config.yaml
n_experts: 64
d_shared_expert: 0
normalize_top_k: true
routed_scale: 1.73
balance_loss: 0.00241
head_dim: 128
tie_embeddings: false
doc_mask: false
train_tokens: 372000000
Below are experts of layer 6 (counted from 0) of a mixture-of-experts language model. Rows are named router (the router's row for the expert), gate (a neuron's input weights, with its number), up (a neuron's input weights, with its number), down (a neuron's output weights, with its number) and show model dimensions 256-511. Each number is 128 + 24 x the weight over its row's rms, rounded and kept within 0 to 255. Numbers have three digits each.
After each expert's rows: a language model's description of what the expert responds to. This comes from a sample of Wikipedia text that the model never trained on.

# expert 60
router:170132076129099109151108141116145125138156141115121086147128132081085146136118129133149148143091107103129119114127126164103119183129097167101105117117151097085169124143104133164113102123156138166186123147110124140157130096091152128168158153073113126093143089147090156104083124156137116139132098137107102119157135141100095107092091146151138099119115144142138150104119118120117129156116089142102185176093137109106118097136130144144107136102098147120121114125132118149120166152132134154110154148162097100159184114114128147155182130116138119161154108071095140153175100149160109117121103110190124124132137151130127111144104115121143141164159149083154170133097119160082100144102140134137096135134124124135146157132142168129167091113129103148131131134134097126103107124159083
gate0:109158116171098131120125136123149158171074124114127086139129150140147087137130098130142113158133102142097157129100129097133126151134133107096109108121131127119054110149095053111166137145071145117170124095148166122111119139118154115090111184114131153123114153140119145137098143135119166134132108142126140108113100126167105140089108150137188167135093128126087096126135164121184110101112103132073155140149135151114154166093139139109126139137110127119128168137111118102096150136092135136159119092147100118155128147168140142123123135181138142158145151150156131107141155128099158134143118123116101085154119142123124104142148125112124123124116106095140138097139097168135132161123149093156143132116117130132172132111118104114093154117100138136103102121118133139117181102119176
up0:139085173110167171096122087098155123118108154157142128111072122164131143115130162142104127150165109152122137089109128081133114107106122087101114123151153111177136139174126157136166114161187099135099140123150140128099102132083110109155127171141148119080089141143155147140121138121143130080113152076167138141114129140147109127098158138097143127148144120139117122134101078124141126154103157115117112145127183129138136131126115147161139142162135096164112065084130133069127149097122125150086117150117135121137151123098126079143133161139122133096144096143122090114094150122095109100141153132105158115112118173173116114149129140171131183139139126148130181128157154144149105134165124106083158110136119114133082103116084137134164117107109128108101144094111137161140129146109127
down0:134114161169133160117101094131133142125140150120088131134159148102130114116117109121152123114107125160106147121077117150140143105128151155120122117125118084080176123110153104137148106135137127084120104120142122090089069089122145128154088119085112142146109120168141104137124185137102124132145154167122128109178097147118142119138091146124142135151128145129103114151139172144143137141163109124123110089125153127082123099162112145145149100076155131130123116135143122123095177124092157100094172107124096138081135104167174140130110143158098152135108128097114098136140110130117158095131144159110135147130131138113134138111074118161114165152148151121146121171095117155133093090133085135112123157145153077125145131151127146160148159110093113150135125141159090134144130118145147
Description: Hyphens and en dashes in year ranges like 2018–19 and compounds, opening parentheses before numbers or party labels, and prefixes dis, sub, inter.

# expert 30
router:158132154115163079140112113147146124109140141103085108144143122116096176129134075163158125110145156125114126120153143108104132103103122112116126094128147076084143077133113176131122145142108113123107124097116170159158182126112126104134145166128130132129142138140084074150088152158176119150165082098138147095147142173107130138132096114114097119102132125148138119137175126168131162143118120094089094126162164162180166094110107100137152112140122099119155155076130163137154094096105123151157107170139116139129156156164097180150192107166109144167120125105134123145148100119149117103164094113085148134136090095135127095151089119117110098092097143082137146143102116094082115130134139153149171109120167130101134121152156160079144112148122106145129111102153093122169144099088128
gate0:158157129126122093131128129072116108108112134121138121134107143125167104117128124106133124123132138140167150167142175144136095109116180117146089143144179161137057108155152146150100116125114108171121075183063107119079135098103133123147101164100118146127165168153148117147103113112133115131162145141128136160090106134111094127127128145124116119105101113113151144118142168128163166139126145118128128111167159133162130097146104154117105132128091111083154098103107150133134132080124132134093109097101109123164130106135148165110144079160072162155102131157142126130125118131116130124146138029127147146121108143106152149139119129091098139143131100139131120149096109097141101129156136111099123176137187131157161110169107107119151162143124123148136122104130123132150141110131148
up0:183137135130107156169089114127100138152197171173101095179061110149128146143133127149134116133108105103102145108132121134144156130108143151128097139136121098139140075142137105101119100134125152177127160152135123157113066125107120162138127125124089119152138108131115129114133145140141191111112110185109105108118171099073125099123147141094139137084115066141087157110106144161096135165100092077155114082106140165136129077142127151096122129100160169144126149152100129162148145149129117119115156157121125128129107103129143129145150144123146105136109111140137137135107108135147088126131137126102158132119110130128145126093118140160075127113144112108138160118132132148148122094121138093155143100152114129137112162103149121146132133124142129110152153121155165126109126087147132
down0:127109142104159115142133138100151130177137145092097127106145138135129103126076102134130110152148137181145099151091175145131108174127098127158153150175129150128134111114120134125101131113160146163092101122145112108135101130115134131135167097090162135141134132120139121130122134113138072150134074107139111134149100118119110173196155130143109088126115115168129144132093121132177127149145140139142101146116124159155117138129119127140131112112096149098126141109083088136160104104113174132157157104123119112113160145126140119122110126135143172094158195109131142116104106146115118123152156119116109121183129110135075115127125096118121143111134108098139133145161143079167145158145134132120122162147191111145128134136137116163145122121126146144135117170108125087104088134132119
Description: Periods ending sentences before a line break or new sentence, plus colons in taxonomy infoboxes, semicolons, table pipes and heading equals signs.

# expert 24
router:144125127136139141186142102118141114167112132088142121133085078110106127127103161106127109115115159122162136083134154114099152149111134105133101159130150112138113134129133138109126105139109146138127093155131115144140124178169147135174123158110105078116121096139146134127155152147160108104136106120125137151094116116106082109114143098108130138125168132161124105080128125138128117109155147151156171141085092148086102117144161149121135160153178122146135131105119171135175128109099076136121142104139160133092126125150089123153120131095158077119145094137133092161156146176149139156147104130087118099111144123145129119159117124103123125117156157120116096136071154150133181137144144150131110114155160110125073149141131186084110142143148153171098145147078084104079132153115125
gate0:108117097136131107126125095118119112128142103125169121115152139139132156103141156131128138169108099088126176139094158155144104152128109140118139110159128109119068112103168137134131133110113134127147093088139117131152118172177114138121162097137104131099102111087165130097142100134109186156120162117111129148144124152143107063181129107089136120137137127109155177126145096151110148081140144105131154164144102113125079149150139129133143150100100094102118134128100108110121140191160140143090149147124159115140157161125109094176143141126150116114129101112124161134133100128115120109112140169098114113082155147116129155084129162158121141106124136115142088127171104136111142111170138138126138136114136115136125064128158165086109142133194150096108155176123140143136186107103146
up0:124088125119166104144106135107170130137132114157151139118158116143127162113116108169110135108107153084142123118142102103083141104126149126136103129176110149132166117152082130112122155125119151167119148133141100143134100171125195090108173138147120091105121103109141152081115117115128143123139190124121153152144124112177142118156150096133117140107175123130161123117120082155143139119160151139146117124163153140129187102145176125151115126150159128096167144160136058163142110127093105129128142137149125109131112083128108160135138107091115102135142149125149107115163141139153126167143114127102135112147160121147189104138124121126132146151127123087118144121168151136153146123153166142132151104138112098110173109083113138150135135166161127119119122096151161136148148100181106
down0:136160102106112148149108128113134138105157154163116080123119110090127105109096124131128132128118114149095091117089110148128120127135106129097166136160092120126117103118139126130105132112127114123137132161148122069117119127079117085108163162162120125144115152140182149107147132149157152154142173133089160098150130116153097060140166158171093137123135186136088148149159120150135151094125111080123134105149124121145120085135156132125104169146099097125157132146093140136129099141090072147150157092123125089131086154140120136066133115112129109111104140133132122136126066156148138134094128088110149128104138131116142127126102159146116173120162100099124128106110128142155149133132156140116141114141099118134145131132098146136086130112149125124102133110147110083162093118145158
Description: Opening pieces of proper names, often Spanish, French or Hebrew, such as Bl in Blanc, Sh in Shriki, Ol, Sch.

# expert 57
router:148115133177155094131115098156119129102146109112151139155124138105143140182140163094103144149138108100088130087176155176111162160107102113118143130147145107105137136108156113171146119109123146115092157105119133157099112106126146144158113115123077127098129170129109101118137116115145126124112091128148136135078109077091171125160106154150128119142138128154110146106154112164112124127135101134142149125101177095143144081148158116107163080115140130141130140110124142130101142068119114109158120120156178168106099109124132148157141147143150102146081104143174132113148132114128108129099106139098141124149122120134139148117141094108125137083138166108167082103149103087127134099084097160119126130158120108137150092130134150122147114110144188073128133152141132108111165110077124
gate0:134095115162139111141151149122129123121121093143080083110110129151164135125113114162132091098164133135083183139115139122166102085137088136118098124150116114135137120114144154114103121168136175115050082182162127124132119078091144113143119174129130103145102132128067129121108136114124157164140117173130071120118123097125130156114143124088139157115134129102103148172123129132141143166094118120128113119124102112103072099147095123105155152095131178158157125123138139152170146141122086136137119129089181163142125178135141131124122144091127113105147139152186142128194148139158106147150110082078128139127131113112161117142079142065147109079153140146141110119120152150081101108137086168133109141152097116116097129115129108142141159138170147110104133099142137164156106155125125
up0:085111124154114145100150110121130115130115123081178137089118132085118158126111129142114151093120125100103102188140111123160151139163205164135135154114127167175132101122143144132095148127094130140166106119112148089162119132168108137088164139095149116136125140120179112173120121130105134134149169068074097101139142102124172119162092131163125090153100136175177114090149123133141132146115092174069104156110119082073113160144125126163083144139179108123160109128168150164119111113116092119095119130137139114097154140143121078137086153157113139156171147101116142127128163154136099134137095136133128141129165105135144136143144137115141181136106096142130121156151136108127167137109137138156145131127106116141150117128142135135114136109148149148113137118142135123130142106152130
down0:127111136141098131154123111113161096075088159147126135101123128167103130150129135143123097077156112120111123131106132112125144153124119130145135156164121155141121155157137142140144083109080137150112082124133117116101175159103141131128109103144127160142112130138093126087119160123120138094115097090156115144187172097124184114130141143112114122124130084103124102152124108120151114125143126132128169082140122143145150135146115143147096109141169103131136152143128150149112189150139135156146125180137157124119114079111162151114120116159142118109018148084132120122143124140116098116120112116143111084188171137117144139134115151134124162122123127140121124161113109127120110106167137130153116117121173126090159122131108166145102116159080128119128150124090126120129113134129111
Description: Line breaks, especially blank lines ending paragraphs before headings or lists, final periods and table row dividers like |---|---|.

# expert 54
router:129150099116073105136123129096093129099129095126113139158095115084188136101170126097121194107112148091136109066079141124134155123135074167112126172120145092131126092120137143084087168138112133134125094122134097152116110107102160125122126101136115136167130102148096140113161137138102115111142130118139105205145184172107128137118154121089092116135137119126138132140111097121116168172120101096105119136142087144104144155163130132108128120117089129107118108148129163083124102115117072116082157086124113110115102126106132143114105170115102119132123186148132143159135151125150182089084109109088129154132144119157100116126114134121126078153141105130121103141142106141128096108146094090144109111104119128149137125087138097156129147095140108142119150153152103104132142130118111
gate0:123090129156101122121131132105104126139137173130132123088120092128133148142139092123166136115128178122143085157127126162130134101128139129128113112128150119135155109089130125082116120145095107149158123131130158127156163120090109137154159160128130125108131121115122155155200114123118149123110138128120091140138127130120128180115128123138130129133127148124145120120141139146122086114125111143105096185149092107159125135124119121127113136113093113096117135154101122105138123100137111155124071127110118087130156126142146162125165158096148126155083154181134164132140128135140164145099150137089092147126143107129120120136098119155138111131095179081130107146167157134125132144131184104173133148141117090189124155133102145187139103117147133134143143125109134094116151111151099
up0:073119142141123121158089136156158123103139105121181127170160147125118110169147154110170130162111140170114119162116101127112112122147094095109112128147112148113129137116125076147152098136182130129103155159142158124119107129104175103122128113178122136134116149152112151125112121109142146168155176113139129156108142148100151183153145096151131091160129086139088126147150086172163171157120138152094072116113134158185133152122111121125117158120106153116141100115143111142129144105124135110141112143125115114146097153133072122079129124122124092111118139131149141152145125151158120152109126125139136166125118143133116153124136107148134134102080086161115141085109102160099113121137128103114108107127130138156096121080091134112107116133141183151126134090161133144200093098140114
down0:111115094131114142042132117155130161127139151120114105144073121137099150113092158178136107103113134148155116103144112136091129132125119136132170123130117050150110174075146135132088138133117144133130175153131095136123138124151107149125113136148117151108162108119140122149087163096116162126138085131106099131115136145137114123141117160152136156132110116109096186084130172148127105137078105145104155163119146133123104140093098146112145086117123132166125128101167121162146151091146131118136117139179163105114136126138145166136104129112107154132117139099130134121152102116121112119098093106103139126118073105124116128157140125140140136100133153136137144122180116145163128098138149204155136097124115153081110083099176111142138119120102168099126117150114134143142121098148129
Description: Articles and determiners such as a, an, the, one, some, several before noun phrases, plus leading bytes of Greek, Hebrew, Thai characters.

# expert 33
router:108147136131124102157109106146111133139123115092138131142172093161131105080140160173147110130180109140153111112170108154132148082105160096130108176105119155100103095128121160113173129133109127119134107065148129107128130121117165090158088137177137160122162125141115116118139125134116110182094098128138140123108128146166112088130133090137108138073114129150117136119145096128155158125084121145121115134151162130156107112108132135149102098134126142117151129153117112081092135081164165109129120178144157101089148086110161139106156125099152146114111114106126141129151121132136101150187104110152153122122138103126125168090112115127119134157144112131113150137134115149147149156136106125134104136167172130120146108109125136156112117102101101107112105079149136114156124137130102
gate0:154129119103122100157122105143150144158137149119135134128089113102152109090148163172042114155136151100117135141133132126139103120110100129102154143119079063097109098144161135111087148157102141119136130143106152137121080152135096106108157127097122154139111130116156130144147144099128113122123162118131104130125104157129138099159111146155149152142135129133118143118129118110149151141106124147132112163172071140138151115143103149137156154143168073123103162117108139095129113159111139128077101114116106133142142133108161140166100102113100127145094159107072155134130140152133115161082135145138126126127079128165131154148103125134168160131111142092125127113134090122166115100142107196137144142155180133128147126142128069101132086132130111108152165135120121104089132141161125
up0:148126127092132114116137127163109148069119121087111139126122155162129156123100145099148097175113186102133110161146120129091119123121119138098131095087125132136142150126106105121100146136158170137128089117132165129111152098111099140103143141172133145122156113147145137129124139157084129119104136138133106117119130095113159132107128107153157106127136145109107104147084132112117156157129127133126148123127153096124099146131117145155096114142112115086127145133141101117131145108114163108100131138131099116158127168117073141181142100106148142139136139158107154132101159149130147126103124123129110090111113116185121091179155136120111152124134131091156152125109117144168143167072131114091127087115127119134144127114118133142131126121102135139140111146149109101140159136134107
down0:146090116138138133142136095145113137156139132178106166153158187126115115083120123136144101107144114127150155130099127114111155073136166096121113124145125089153119124109140128122152140108143117161079159103127129142151170147111152127079101141155117156116114120154118096143139140119118160151164146162132123147140123177150107123140126116116134076149104178118122196128087131116102103108128124163127148138102104090142153123100136151126143120145138101116148127138116155109130109136152124128117120156116122114101159071129103123120116138173156161138151157128165118157106157098118123150114157130164124120115120144131131147120174110135122176144121096104149127114098147108151102138130071141159138151112093157141084146111144127145166093142105181140115103133154166178081119116156147
Description: Colons after infobox labels and IDs, the letter k or ik inside words like Sykes and viking, and the word not.

# expert 7
router:134116090094092132119095142093120118140113170141116087133138127129138125131180119131094173140140147107127112190117143114114119103090115151159113105124156162187151155093156142137145157113132140133147096159102117088118166119135153156124101170121105116146170145113137150157119101145130110153131160111063157119122090120136148101098149105110177151104158141154111108123165093132158114121134128124081139106143112154118083108115123151129128141146142108157141119144091095123132160148136122165138085150112170100143135104131115093120094116122093155091097116126104092129182130114105103120164108095149123164132140152151159155108128091150098076151168126132143118103115144126153143091115162150090153109125149089111152098149147120131142157119150103147193163168140109129190111150139139
gate0:152146142148133110132123124118117113152126120099103094121111102091141128126097103099099117089108104149139108150141152145139142156118145144164111150143140165126157129127134097145116157070140112152110148144151123135135096134087118120111140165167149109152143139150107149141129140123129157143113120159156115139145141133140145139126122138121109144129194167162138131084125132150125159147143120095109106136121119126173127145175110120121159095162123114165148127144134120137140099160146108117176132167062141094111134163123079143146115143110120122153154130083102141162102110172151168134160104072172123162107100142151099134122057143120162144143134204155115199120139128143140127140110146112133133122106126117099145105099093126111126096122129172111157073150120157135139128137108154
up0:114137135147085155126185140136086133114138083145076099146144135116164104155130140097125145118131143069128172150108129126144174153154141126121110216153113118203122130154107120118094106125098073103149136155123138124105180140156109139147102137119115074129110106135155104142124120166136123169148106135123159147122135094153155123121114120115150068153095129123121100115107114125144130114134088096124170123169150142128125159115083116138119102158142101111158134121130113111168129152091180131161150181112126142110115124093164132117108114143111137142121093134116127179128119147137120141110119109089142133105116112080087099121162156174146130094107095101177106127112162083105107143152125138142179075135136150111135104160137111157132100084149161128145114162131100106124157104149138
down0:135137126127084158150136103114126122121142125127123169123145111127128136114097116118107118132173132147147054137100144157138112115171155149138149127160103084130120125091067172130156099131173152121113168117145086181143148124104141156133134100146115158113136157177108138156105111144093116166081128162105136145150107150127118090151153135119121108142100152135160143154120155126071104094137151133109099141140103146138095124106137134144105124114141154135107113130152110094118138125146132112148097138129134118140134178110101069104167170176130095154151105086117133135151115106150142113135109090171128117088129140133140111125156156102123178117084121118058117138121160167162157124142136115106127139111143123125167137103128095104125087171104110112144139119116096113086144137117140
Description: Infinitive to and clause-opening words such as after, until, while, if, would, despite, often starting a purpose or time clause.

# expert 10
router:121141096168120139161137116078153134108114106145123176134122118083143095119125129122171114071106098134186128117139130147123143110144138149166156145118074134121120142078128138156106140153177141169106129103084170170075138166131146132135167130145109127084148097170152175186145090129135124115153161151094157172112099086137106162095158127123144129131113164135113154112132148135120118136115141147141135098159109131155157126169128123125111125103087144164151138133186093147117105164131125114106133101100139089116130142110142137105167126129116133109130102113136148112120174131140122194129152177128140123076099139157151125125086133102103146140138121152138128122150179157171142115125112142115096178162100117136130155089131088117116107164130164112129129138148103095097103133128115
gate0:135156111168127142111179130102090135147108119134144104132149113144113102160147111173100124121122167115117140130124112142119134103159157140116154108151088130133097188141166130088163135117127123140107119144120137119160094111110155144120124115129072155111105139102161093155128117144148134124103167119141126122164106116129107142134133122152082153161118157122126087120133143109133141105094156175078144103141113159133137155117148165115143095097147147135156142157121122096176109138103126097138138130120118111104089153103112135141122091126127094123100171120165172119106136118159166116143120153139136131140107119138127076139107172145171117153097141164191154126147136143130098108109106137137113116067116138120121146113114099144120115103189118128103118104116110106143150146121077
up0:112120136090149105152178097120144117167132119123108135094139141136153141147138170159143119129148130185121158123137138151106156154120122157115120179109145157133125139152123119123134103160143113140103138144159125130112110139181064131105133127144106151117114130149182176135122133111151151186122120133130105123176164141159169120078117189143165151115131140118114175102145151077109131098151172115137142156143111192124152176167136141152093116133107116127147096110122076121144154124116139124120147067121160117117126142190163113119072119112149145136108079119100054149136124097146138128126060144119138146112134134121153150148125145104108138119160106126126127108127122140107142129169113139098148172124116097102142119114097139144161149168118117118136162131135158123121122131118079
down0:147167118147134142137153141108169117122149116107121118140157111136114083146164167128127143131118119132113119077109145135092123121174108171143120142146138148140142143142109096092123127151121107103150118141106155106127125158122115114129094145102153164119154122136101101161126116131081102141148142138135144144127149085127141112118120093140147127131113131117139125122100101092160142145099175135114153145159157141119101112153117137139126155105184147144140179161145102125091133137103136123103139133118198129125120166133134149124158155119169138126150168145137126176128168118147151134130133153092081127108141094141131149105133147185127182119125127135098105114098148118151152098139153144122089142147204130125132135133120133126132139137138097157110165131120161122135140144045184
Description: Single capital letters or first syllables opening place, school and person names in tables and lists, e.g. R(I), S(ydney), Charl(otte), Tenn.

# expert 8
router:121110080151105121159130133143123126131115116113129148111146081104083108160155142138139140162109089162154093148081144130136112144144145147154092123126126101146107124119104108175110151172124151098156144131096120134139148086124133114171145089181076123107116144146127155112182101156139166129103121108145132108134143105112101115166102149080150078135134098156139152117123148132124172145091154111143135117105117097116095145136200115133109124122128100175122126089106184111139156096089148151128121146134100118152127141133114149152150114135145091088164091115156099147119103124106151110140102089094151158152099107112152172120124158112147132180141127127146093079120134123136101124125117101137087148115140148119090122151119162114158143120097085117103117109093106150127123129112120
gate0:101128107117101131101119151134145130124096158135112154133145074115096156119119084141083168109147141142118094137114120118127103141122110122156109141115141128076150144099146108103145101174127133201144112106107126142162094148110118090157104125148142137133098091136116142166137122164147180083088103121107136117093107095114132116095078092115136142126161087122122168095137126125133139106090115147132150140157119150145078150122157177152117108092126107196109150098086130167144110119153150149164121134093080090126106183143144146144144131083130148144181114123140131137073125112119108107122124146143065135172103101129142148126132123143114184145115191144129127132110150075131098120147152079109126124114105164138131097104130145133119110125128134123135157125101127106145097162122091
up0:120137105101111123138120124140135124100111160156128130133101144140141162122107108155123151120134135093139108121118114143132112126102125149123147152154129110165132154131082143162154156157139144107138078121139185124111163140124177127084160118178162114110132099160098084146125140089206116131151136095100075135138152135101133108113161114084136110094155131124122124095149112153110161132115108050110133134118156139142110155120156113111160125149086096153136147111092126130145160095085089146133065083120080123162132118133169080147149127169108112139175109172154151160128108125150135113146144119170107116116090146153151116152089096122113125112109133102143153136095173159116126093135131125111127098082081162124128129151113147125146097125103116093128104134129104118128141153150090
down0:115093132122156114158145158163097150132131132133159082138134123123139159133145165128121106107117092095175170113140137115152135140163192148153115112145143167096096158105156102123162144123123129159116146097174124116150103125143105119108118128142119099134136130119143094086130107099080124136130129103120172121150156154128156140123132122107118141121131125125137086115152164136103153127099119121136154131113148095154173167166119097146106147108162152116107112130127146107110107103107149150151178121136125112116071130138120159158181146092116145112143150140138117130151087149125142116127146105113177134113109126107090127128159126149144138139172153106209136131082136119111129124148179132123138160132153164158121089096129143141139157151139135133098131153154138070089103144109166
Description: Capital C or I starting words, invisible marks after coordinates, dashes and parentheses in infobox lists, tables and chemical or citation text.

# expert 56
router:067101166123128109111140157169148114177084117119147164124135152091161117094125126136097159117122129091164134093097109140133161127110152104117119124137145147154132127113154151112147151107166178137084103091138132126161098123139129100085148085129117135129129141167167142104082130151129120138081112158125093130140129133094134119133155110107119124108098076063125135181136173206151144158146089118113123139133142150152171116100132140174169108123161149134124103141147138125122126088158095101146172153155111146112153098121112119130119146127144145116104168120111112162133122122130115132122163098146158117117167113165114108162128141121141121148135141124143171140159139103104129103113093096142133159119136165136118096116117078161120135143161136158182101141103113135132096079142125
gate0:154153152126115105132105126104106113149148133107144099157111134150122125156153134131120139140144155144117123145089158127166184134136150137156144107145125149110118143174110133124109148121149130100123140130083114115127124120103139123089172144149146111140080135158121117116115177113120125109113124142209116125101066162101116138133134121133155122097176117144110123095116158137118121155107099152087130180157146138159138126096132151136101175137167084146124115123147124114113150119154137148126089090136158161114139096149114160120097095129141138151153112166160141179138126112106131160181109118133151166153128134135124130114116126153134168116161147139141143100134142159102124130149144101116147140155099143116114115118121115097151092144093151157093144116175112116129143147130151
up0:146127080114146158101093079123104127126149154096141120162105125123139165130143126106132112158105133118146125099137112130169119142118129173161127146134097144115128124113167121150137118109075099152155124139166117109118113105171098135134111143115106110128162133152118110124144112139157095131153127120113105135128105125135102137093124141139117127177092162132153084131193112128122165142155129118122125086114136133109128108176115141104127134115120138088172139126095100163110150151122132141130105149098111145159151141097142112166114160175137118131099115091128125116103127121147129111123163154131144151125150119177080130112189195142115117142077102136120120154112137119140170125088113094126115133116142116110115171136150111131124139119116132117095092136081162106142117090143115
down0:097191130115104116153145141144152124161078146088120141130143161116155134099158104117131116114137147129147128106127105092130163152146154149145102138118157119150126146149139150105181105153159117136087132129156131156117097144107139119186119119130099115134183101129136117157103146122107133122150156167147122116135098119090117152126100135136133152150145136124093127127085130126159130156099094110157168128101120105144124096107106159133129120118162132099150081126129064162128102106106138144119146139117120135155164157198117115150119130107101121138150190125159121146145121103125111153147161112089108130133134125078134157132159129102145127144136157103123145161128169116145107131141112108150137121125139141113082136098138071190124145129102124154116090132109095070138092111103180
Description: Articles and possessive determiners that begin a noun phrase, such as the, The, a, his, its, their, plus 's.

# expert 35
router:165109150137177132119101106105159115140146120122136097145151161134151091097145137103115104105102127075123110102119144131100123180106094143120064089173103136078150107151111142158118173088150094151138111136088155107136132104163167108180111197123114112160137132149106148127121103131114167119127129116124126137156092117104106127135142125176121127135119145109105113137154133156117149139128122176139145143085113145070132116077164137116139163191107127135125124101127087119170100133127122113107155088160162138134096103134142144149111123162074147156152127134139127150120116089127091089156133133086160114111094143110118118135117115094141133165146146130160097130182108112130119171132147150096123143146154100142155163155155111096149157134141147075103132118159094116117119097178118
gate0:161113147110118160103134142178118155141100111136129124094121163139118092145182139120150104125113123113128102144126125085092121120114120121163137149150121133125134126106148094112106128100097104110160122127130125119132125100102151109125105154142075140142128162137082138150123172125142138164130128136163138185153094145131084128113098184145129117161104098103126172140139166147069116118118098116101103121128124193109116122204134144135138122153085104158150092104106072158092089105141137147136149133103158153139144117172143169152128115132115108136101151144155136137156163103088172143143140155108134125149101065095091133125155115092130176103136141132123116173110099070089109123162141128134150136161139153115088113187147145109172104112109130134108138125132145130136107140135131
up0:088137124171122105184093098130138136161152163181101126095153141095136099111155050124165152103125129119132127122148114151072154139139139122104094119159190121098193089104133143125137109138127124076120123092160112108154113128148137123145149095185111116101148097126143134134092116119106122153161094136110106095112127141110117097133125079107161144119134099146134143112101110084107080136148105081121172147113149142130093164114153087140134133136111117140127099133089182069096124165142114157128167163120108178129136110092136130121125091146150131106166145149114111088159139155111156138093173127115142142132143115139114116134120135115147122138124139122153102098135143107116131145088155155126139141143097146149143137108137146144102120136117144127108108108111124090101128180130167
down0:131165124111143132087119074164129139082115140127101126116148143132143113126087135132128073177129187132168122172157109163146136136152129161124120106169116089096106153125110135147119097095165130111132117131139140149136113100119164108065131115126117139069103136134115101142142112124123134114155181146150160144135180168171122106095131139141171165162119107130133133129117145136129088130093101161122192152134161138114153093157126093123106097156152128139178130118106087106089131145108104160150131104135163126140122147108093113106135122138106129128136143104125113170168089134104133132122160135096152123145158118162156108133124145132112137130100133093146113125120110126162170118094148114098126150117117144077130109113133099143157111127078140111092109101127107092115093120118141
Description: Opening quotation marks before quoted titles or phrases, and line breaks ending list items, plus pieces like Pont-if-ical, co, tri.

# expert 25
router:105088166123129104152169112105168139111134154118150140102115109084123127123127123096078163117112124142098166103146113141093146150138139095152152151119125099147097148076090147146137150134122103175139124095101117116119158138109146115139160126118121130120166145116130131104098132119152130119161164119130092192153158135146144140126107148150098103091104170154075125133071114113146100164095108095100130149119126121104155115132149111151112153137170171084175117124160102185129151107094158092124133112114100126138128140085143087110154134168124131110135147125110154104117076151146122093117152123164181047122135124134132061156099152140141110147147109098136165147119124133085144141126143082096145168124130132140125173122135098147127146126158159163145094148189094133134145101201113
gate0:136136108091136122130131129121133083092150149124073125200145093139137120154102139099138110115193100150110135118101133128139134126126157117168117122100121139109118070139156179158095167123116167180140113140132114098148107133151132104111099125146140142136106173145158136123153142115162128125137113098119122140092124101110141132108127130122129138151135165127128095107130128124144106123133112143169145177121145133154152146127165111131114121117107149146194149121121109127137150118095126129132143108126117129115138169098094140120115096147135090125166157087117152148110133087110095100112144148142167153112103143123135102134154141127135144089123099096105090183194177131135147131122129108146093117160077117112133113138103153132153137097085101086150166131184113108101101136093127
up0:119130116123146134087128129110139124147099122143133112126129149111118169121120150086140133136135097127154134112120104131133160157088118122137130111082156100126147155131088147190148121138134105123148136141120098129139140145112126152118109112148136143114124126135110087112127140087132132141131136130112126165129114146123086120123099116115115094126120193108111123082110122099158150139091128108166081157098151135144123127115128111144127062178077091132140087157165113147074104092106177116100126112181123109126094137123113143118100147148142142159134119133130164146104116116150115072117132160166098117134107128156102167116128169094113145146084094106127138139147089149108163161163130118157115165157130159116091082134119115143139089158152138139080154159115133137173159108105124
down0:109111107121139139096146064146162132157130108137111116157073096106143172108126102098151108147133100129140084137140126113104132114137129096143108124099082136124114125098098109135161106143155105092131105155163142094142168147126105109124140094127053119175088158132127111119119129127100128102123107139093136128135126109141085102130148129131141143118139122070090094125082135081094169073105133144147113172145121086145119147096130123155139137120144112103109113148119185106111166156125130141129116117115135089141104107113128091075134171145078149128148088096130137088115132090135131113126150132116147129113095142110167125151109146143087122092162156154103145079148150137129118094121124156098134127109173147155137081119155123123091117118118161118135158109111166094144136134103131
Description: Nationality and country words (American, Iranian, United States), the article an, and prefix pieces con, ex, pre, inter in political text.

# expert 23
router:120120160131125117134142098143094095116127096078163144099123162121106110130091178157077142088082097147091132153132125129139146098152099124114143120129137137160109108114104123104146138136146123089121161128128109125106096111089160159142104139164114101097147148118118105112137109142154148124121079107155118139164124148144160098154134129116128104134126119117138105133119126085158138117152134144127103146131116164173134109092132103134075114143152090105114104165134152097139089132121123152115135135117107112131125127137131125133179142160109149076101152133128101120124115128118140120059109139126126134078128163121125146157165158130112148136143151116139140150116144100127125157138146158098112092136172152095060104099134160093131118111143099160126111127136190125113100091125117
gate0:121133107111137131149155149144140105107126178145091159108113163107183135125146101119131107159085136093145142124108111149134112083109138127114102113138169113148053134114111127113120145153124137143156134111139110146120104071139124120132117119159090142139143114146112138137182115120111101146140080130137111148134113157130144094150127207097132109154118169166129149143112172165158090093128154138116143152123143167106128116116153078129125146130128110164088123105097121159107136134095159135132106137108119120116108152147149141113169150113133113130141126134100102123118105112154131136141157145128123144104143119150174177083142104135129107086124132142102126159142150102165146125101111134134112156136133112099130114131128114128132140210117086121117118150151122135109158148135119
up0:177141127086157125136131150070119155126147080071118131133152118103155109110132142122107114137070143129119131107144091126102118137128135119137171107164154150125164118138105148153081133115171097153147132110099121110123102115133121089159142153133093111147077141150122111112099142112081156131142127164127166104120103138133109154164103179109098110144135121155133118136141141126115112157167071104142111110136150122097105077147188132120110126141101140105095142179145083114126149116150156112127139131148111109124137126128155099113156144107103159151115102139142090147113098119167156106131122131111147136156136129108124069108153135127130143093138087127146098149102125089133132083147112125110154170127131132095108139126120119143103126173154129130171103131114150155100141130108091
down0:104089150110174141152119117126143115100132146080087128169149136150126150106156137093137118106129136140057125109138117101085129126139110140090137134156168143126129123160133118111160114156127107152130146115109156160102087152128108128090109109136184067103099122161119104100115136153158101130118149130154134138120146094149129137103115083165105109143138082139125149137140144129143144152143144083152104117124134116161126115146119117121133155132114112139144138180089128145154109154124143154153126100116126163113152146099148128128130123129140158166136128135103124078114132101100127112136134148135119103126099149090117140114135136143122142137163094118107120069154095118153167142143111114104088128179138113110108129099100155150133157100131205122151107146102122088132163108132142
Description: Inner or final syllables like er, ber, mer, ar, man inside names and words: Straw-ber-ries, Can-ber-ra, Ham-mer.